Below are experts of layer 3 (counted from 0) of a mixture-of-experts language model. Rows are named router (the router's row for the expert) and show model dimensions 0-223. Each number is 128 + 32 x the weight over its row's rms, rounded and kept within 0 to 255. Numbers have three digits each.
After each expert's rows: a language model's description of what the expert responds to. This comes from a sample of Wikipedia text that the model never trained on.

# expert 27
router:168115130175165164136134172133127113148124159108164141196081116086113161145076156123163116051117150106145117128116094162161142164180115136166115148156187134109127076164194124108140081117134203100166129196123065103133146129127158115124130116121133130135124166130121185147116171127156154141088069151089127139064131117143131104185163076145150092197181214125138179127152127140125148102132096153145163075165128182121154164113140114129159105150076138166139147111169056141118122143085162092120084069165105144175143100139141113116135107105155063191179134101133068161152121101134088090107137137057127136188166077099075104133158154167166127146088098134104095127133104155107099167189
Endings and nouns for places and institutions, such as land, al, U.S., City, University, club, school, plus adverb ending ly.

# expert 31
router:091078159110142160122101110149097133084211067138098183177143112153093150071123142100100146184138156185153146073083097165140165107144199143107108162075143104117154107173085109124105136116191073155139130097136112114142086140085218050137129100128093096138150096120130106128125069122140133147079062118118180109109139101093097089112083104113093136088111166090107110144090158110117142077074174121136155087111145092097103157072099066104185154117167152162145067086139166131138122142157133119075123185120129104082164086125107088117105187110162125160137102138122136122098126130131115074176153132120076165122166102093162078112107087131117162116091104142169159148149093152088146176133
Single capital letters in acronyms, plus labels and terms in infoboxes and tables such as code, Division, details, II and Road, as in "FIPS code".

# expert 26
router:100099090078082124137134153128137134112159126147135120100149102099127092138137136127170197113095177141129152100130170085144152177117098172148130137137149112226117109144088127092075143120125131112094098100088150106118179119109087239090127100150080151129108096111104076162101119106090150130096114131135132186186094095184074119174144183153210166140140157164118092154126116113067127134090121145140102112124124175143091182145073101144151130089152075112142108132095151065092126165174135199161206115127136178127122176169147172132165077173120094131110129102116129108165181069130154112121188147087139119098140157134077120125114182177133112160064116161120135111112169116135077116086
Prepositions on, in, at, into after events in sports and career text, like won on 7 May, at Coventry; colons after list years.

# expert 16
router:092112121132092073134112122163124136127107106073145081077162154057173150108141097170143151195117067083167136104152187080112144129123166136171098090092076094099140136125119132099080112184068120077089132150158156094137145130084156110123152104133113115103168149141167156206128143137118116134130117174133041088108143123157167125110172139102094121152114082141135078119108061133150129126170150124102073097159119113115187120096097147140123123110109169103151080103144176174152144107116088102095067121094105104182158134104119063175107133100119117119136092151092147133097083083032114144116108134131092179124154122177151122066154075114202115104136134142168128129095075124152144181055
Middle syllables such as di, elli and ini inside names and words like Reddick and comedian, plus distance units km and miles, and refer.

# expert 12
router:120139151146113172136163168131149152115096137153120168140150111174070142134067170125127078136110121069121120081149151177095131139134133174131092148138131131115187109116155115138161110185177126140032196161147105116078127113247098190097090183123124133165129124128092095065160064150172128105062118163175173180133100077143138145118132128211129184079112089075103126166130156130136106165111154149192084120133110097117116157133154160138110110148135104124118167126119142159125081112161150126053075140135169144148092172043143092106139102103138104121159097092118157137094098098104143100180161151158155130087100140133129100094132127159115113071105171119143129092104120123155114097073
Single and double line breaks ending list items, table rows and sections, plus inner consonant pieces of names like k in Ramkrishna.

# expert 4
router:145153160082195148170054110137123121103178110142140113166131089155135121110127134110172093116167114089144135103081162116138168156132135125075128154057103131140110081151163144163121155104138161190180170130143078117136165175108157162149104188084166164141025090121115138119130103107112151153078153115123125164195124129175113072144187077164095134105100143129073128109156165087074079089142138100164188146103108121117093140135176118094115098103139080144135086115104139115115131137138099126171130099066190192159115110146117112038068123126120132119195172122099125055111100097181139097080133107104153125154166121123128125157125125156121137089116146155161168119079084152133061102155
The word as after known, such or classified, plus opening quotation marks, other, than, like and without, as in "also known as" and "areas such as".

# expert 6
router:102102086114099114082113061084129125135072110121143095094143083133143082125114139125156149175200144119156141144191141155149074107120125083148134133122164152147079117108154092152118085189154122156124143116137122144082126117126156095129135135138049114113082119108095186128152132089157101112174184161161114107115124112206138149095171125070122076163131137159147157124122089144142106111124119121124146114153103154155141149116121097224168094088141156123130170099106104059097122100131084132105113078111164083108157161202154176104066197156158132146125093134133108109199171197090083142124040137141124078105127102146154174141160175132047162129063173152156154102149149136145147119155
Mostly "the" after prepositions like of, in, to, plus possessive determiners his, their, its, her, and this, these.

# expert 25
router:206129183185099141170119105109099109211160104104146159184108102109106145107130113142136107118094128148167128139187085132131133135081172106109144173140138146091171135139098162156165097117076094152109101084167088131131124088163140145123126165137165075157134213120141114149093166158169165103181126169078154101144182090168152153174136114147141149120076118104120143112082124111168155172140104174148031122103114205157070122109145125088099161169096062114103130099135123108139143121078139070067191138095135108095184130115099154177088124107120076165141156152131117132128127108213070153154111146072102108121141109095206112113115107127146113132097099153124130098096162136079134144135
The plural or final s and es endings and plural nouns such as people, men, children and players, as in separatists and strategies.

# expert 3
router:141171092104137078164125140044135179078136066163140108091118165121121129093178120133110072141097130154108120151109133109096129121142139132148127140056079161091164119119086096133071148116116114124167160175128148144172156188126156142140117136119112128112076098113165135107114104097081164117183134102126139018160134131114087173118128161091132149111100088116087150107178112129088179108122109134121175134188165077145179096154127104119190113137163170148078142132117099096155119144113190183220131146110144095120142116114111115102134110188096196167153085165171161047099141148169196112158183124173099099161099158132109135141136115112099132131124054121152172116117075134093083113154
Word-internal pieces like est, ast, ost inside Yesterday or Testing, plus quantifiers and superlatives such as most, main, least, highest.

# expert 19
router:124071115165180129155160154114139150109157085146152122094118124133089152152104118188105149127133127161147085164134126094153162090077159187077179101145183200081152144124125124098184145117065079151148116076152110142093118163103131152054196119165171115201109078123143164176099092152145091137107176106123113128099203148088125159105101133122112136136106129162164106103102173137101159228107159125127087127153146107122138129110175136180096132116161100148095151232138131156049146143125125143124099115116103084142149097134169098111173175120125074076078093095110107180112128119069106139078119131139113160111157147143159166132116098090153084158068146122125107154131167109120080103101
Word-final pieces in Latinate words such as -ion, -ment, -ction and -ine, as in displacement, jurisdiction and vaccine, plus such and interest.

# expert 20
router:084140114117104156177084153125092104162190134122169109139104168101142121127134089106171138084118125136118145111134114156119121109153137105166095165136117056084117124143141141120185098104155153135140178149128125172138180125097126110168121106141075187086167137127131174186140121121130126168144096107157080126123133089159074139108114146101097128093104086113098098129123224168142106066152102139087196176152122145092096106145162129097178142117074149083152122095119075115130157123140163176128104136127153080088174157121092103170061102141132140099173153071178114054153109136125146223130171031151137162152101137097135121109125107178130150181108131092141076170094157055143066107086
Full stops ending sentences, and sometimes ?, !, dashes or semicolons, before a new sentence or paragraph; also up in grew up.

# expert 21
router:126132109172162167100163093138143091120104118061164146197158139137097113126147140125065123099125101109169124117160124077089144131133190151074133090168100104116101144139124139120112108151107151116129097159148173116178128097108144116127139110084067161090150151114057101150079176103123215125134131158099146162103093078088151113106101099134119121107087083161125148146073142100164078109104119146111104125126180146137126071145166138045099105128120107156113149148150068112093155114159108082168062114173167140160099104194171168170177129120162165176149177082132125159153098111062123150148202143104079176156143127145105081100124110115091130112189110098091170139168107070184080163087
Single letters n, d, h, l completing a word, such as barn, didn't, Kepanjen, and United before States.

# expert 18
router:149158072134145147081132146153114140120121062125123161103083092153123178144135112179100153157115121102165119158119116115192106134110098166110168080126117131162110128130080125171132094162160164131119102153152109152122123109177152081113136150085107115107063107133139110157174189104149115111095086120111129110151118147175134098128121134130192099177151107166151099142179111120084108082060112106155163100092172129060151092115068138092080125118125151109041117052176152104093078123131144097101135108120148161099112140121117151143156145091136141112199074134179138147101111167166091114162152190087139166105064108176154143100084136137109097105164124137089103189107040103089048047116
Word-final pieces, mostly a, ending foreign or South Asian names and places, such as Saha, Gaza, Sulmona, and York after New.

# expert 13
router:159163080118209090148140170159132108089158113180156147129158153136141203138124122126141086142072149076135136160131152167117141124182125162124071148129161162168175092163119112105134162128158156137094094102126084165093131125163140161138143111138153167096117083132149125101096121166180141110145115142122087121127158150132153191133142139101156124142163093108087127196183115135146157160118138128090222111153103125069199154118090117186098099148117105142140133121123109171067107090148138158099077170098161093120171133131144137199140106098156118088140160080102165109103151113202076092082098111066148166151107143071151191113102151167095100161198086106107100123142078172117168172183
Word pieces inside foreign names and longer words, often Slavic, Greek or Asian, such as Ko, Kal, ha in Aphaiwong, onne in Personnel, sis.

# expert 28
router:120169151125123127097173159119138085129129088137129119136173130115167125118134158087078153113114156111096134187120148107108139038077103086095130140188098140191097131095117131142170093140151124124110099193146182126144083107083106143109119130121128172150125092124139183137132176121144131149113159098121123132132144185148060078177092153104130180109200051144113123121133155122166128129156142113084160129078140084107101083136125125156137121230213078139152072115160176148058184135076129139091121160114156121128116094107118131144060094094099162230107139128144127160143119189128168183163104093102121129156149091157076088130159138084185105108130151105140108147115154141147172179112
The verbs was, is, be and been after a subject, plus infobox labels like Preceded by, Died, Genus and Phylum, as in "is a genus".

# expert 22
router:144099070139114142148127104130140167128108098112117147119118176096147082070115055114133132115157094096115139118171140155112143150169166155090109179167153129131151171129132117194091085100069102114103123094170107147099112091082111095145100129054135160186079118128165037103164164090081150078140175112151172096135131116101167082120143089127102162151179168097161143105166173146109175135143134174098128158136115101092155119103144155127121114148143066119146088176206090115143153116159184167135173179185113166125076130127143172124146146199138114045119137110163070165104124171119138136101125147188140131104080079096097196099153164091132154087123137107081128154089151142116120108087
Single-letter or unusual pieces like g, p and x inside foreign surnames and places, plus hyphens in double names, as in Vachier-Lagrave and Vasquez-Kennish.

# expert 30
router:151163132088134148112121099134126080211072159156142146114131175104177121135190157136107157138155133124116109123131072122112127181083114128213190050100125154143053174118084184110091113145170102120116138131125140068132123105145150169142108143127150091116106196115146096138145079128110101141148102153107151112088124152126101122067131123080113063175154146145112145162088105123062114149146144124171118190117125065181127126128173186089098170172082148070165159044115108143149126143133066115123172137144107120143134097111155112143133108071129129098140193107179129131146118073094176136120117120094144101124122174132184136154126088122128169146183156200103129156180130146090154190097
The words a, an, and, or, but and commas in running prose, plus word-final y in fifty, tally, nearly.

# expert 5
router:068162184134091111130140110131058147117161137151163152090110088139118126122158091064135145133146155114079129112083115099121074126079119077157150161098081133111140135122094115090156130097108115152164082155162118159124165212101048125155090161093137144117162146110124149120134113089123145058179169107162099050144092141129152134133133149184097147094142144163159132165150091147128093103150146109140163207104149134062153120096072121121104113153131185161122137154123111112175183132079160164148159088140122117093135143061106132114084073066086156082117146091210117065096104200106160104151110121125132182121116159145101124043123110084107146110118149100138114095133088122156193150122
Years and small numbers inside parentheses, date ranges and tables, such as (born 2003), (1926–2015), (2021–present), catalogue designations.

# expert 29
router:104144082183088121107117099119114120078075111124091088082161152122173103090143111151109114154143151163144098108157138112162091129162071083107092148086171134147107132096148099113113090120125140100181152125101133116164176069132079073094098117042138138160118087129133120050164172115087127122097137102146127104158074126125192086147109146176145158132145137184094128127127167112170090096069171132112122125141121083179139126124111075109159143109122097131083112164112142147130182071116151098135177090176105175136050103149177185109183076157090115118125139147095082160097119141090184102128190162177091112080094139083090130116140150159141064066133189130085139109093143166168144106099
Middle or final syllables of given names and foreign words after pieces like Lu, Ha, Jo, as in Luigi, Hausa, Lullaby, Claudio.

# expert 11
router:118097061120135113130169138168121144102139145140132110068113168126133141169106073169078142176152103080103075140090112175151150153101165123155108144120096167113075158139115150107182144137132162089154095109127130149116163167130094090151117137090125161133154110133120039120152144096117107128137141055118169036074174136092141101165060122169107095168084133095123106149081095099137163119101119130126140145134196118126145093100091132111142131140124165107074113099112103157158133184186083118137087094153157122154159124135142162141087164198132208032084104198172136129130117098171118128176140163136136137132117143142199130112134130193114140176105130122185125169186120106087201114141
Word pieces and nouns inside ordinary phrases, like int-ake, immed-iate, building, example, plus closing quotation marks after titles.

# expert 15
router:116130163144178095107191125153094141108149089129167116162152142155102109164121129163141089112108151110091121155083102071122149125122077105144123105140106179134159154174083151127104121153117137127156141112141153107194100172110040087169105154116115137113155115125131167119158156132112094109153080065137159119129142147140144161134201178072120138110060102186145141093091041112162110151125112121088088124127118113105188079125086127106135163079168200142126139123121094144168188106173154129127107165149090032144077105110132156145152121142125131196070133154105151123143117175056123147171128109158105118094060158139144145064104141088076174100116203102094149151097139079142097136177
The ed ending and whole past participles in passive or naming phrases, such as posted to, called, named, returned, elected.

# expert 2
router:126119103153099139130150146067079099129134197084141091139145078172164144165113096082161184182103099114114186150092154157143130126119213124117086170109114153073141149068169124102147128112086126139124096084145094159118103141121131099114135112153141125132112163128152074124167107137163116080167134152127102127053179088117124102094123166087148092128059095128168094108180112180098162161185103113061086140162185099110116086200128101166099095146119129168155114179138172160135128108154176111195155192171187148116090118096097146115147157067075121117114143156108165106142157099171126130099081074164112122160107128106164193147162151092132149118125137132118120104145118147097083053149
Equals signs and pipes in wiki headings and tables, plus heading words after them like History, Career, Results, See, Early.

# expert 9
router:074187149030076127135110154183147173129143127108123125141150188167117132099088129071160142125148185146125174100146180108123116143095072126129175115123081094170124063201134118122054159146100127177075150120135109167096169130123137121106080136075124128120100084127148133080192167136079116094076191124103078173160096131155120178112184166149123120148147145111101100126116095143147124138067147144171108099101137182079114104127104107118074108123111121150144079162112176099133065118106154142108127124094047140085097165176157132113131094105124114127181107084130112154119107124159101108140103089139078156090095110128089179110115098142154153155090155168145083110087118163160191077114
Small numbers, dashes and count words like two, three, plus inner name pieces such as gu in Penguins, spe in loudspeakers.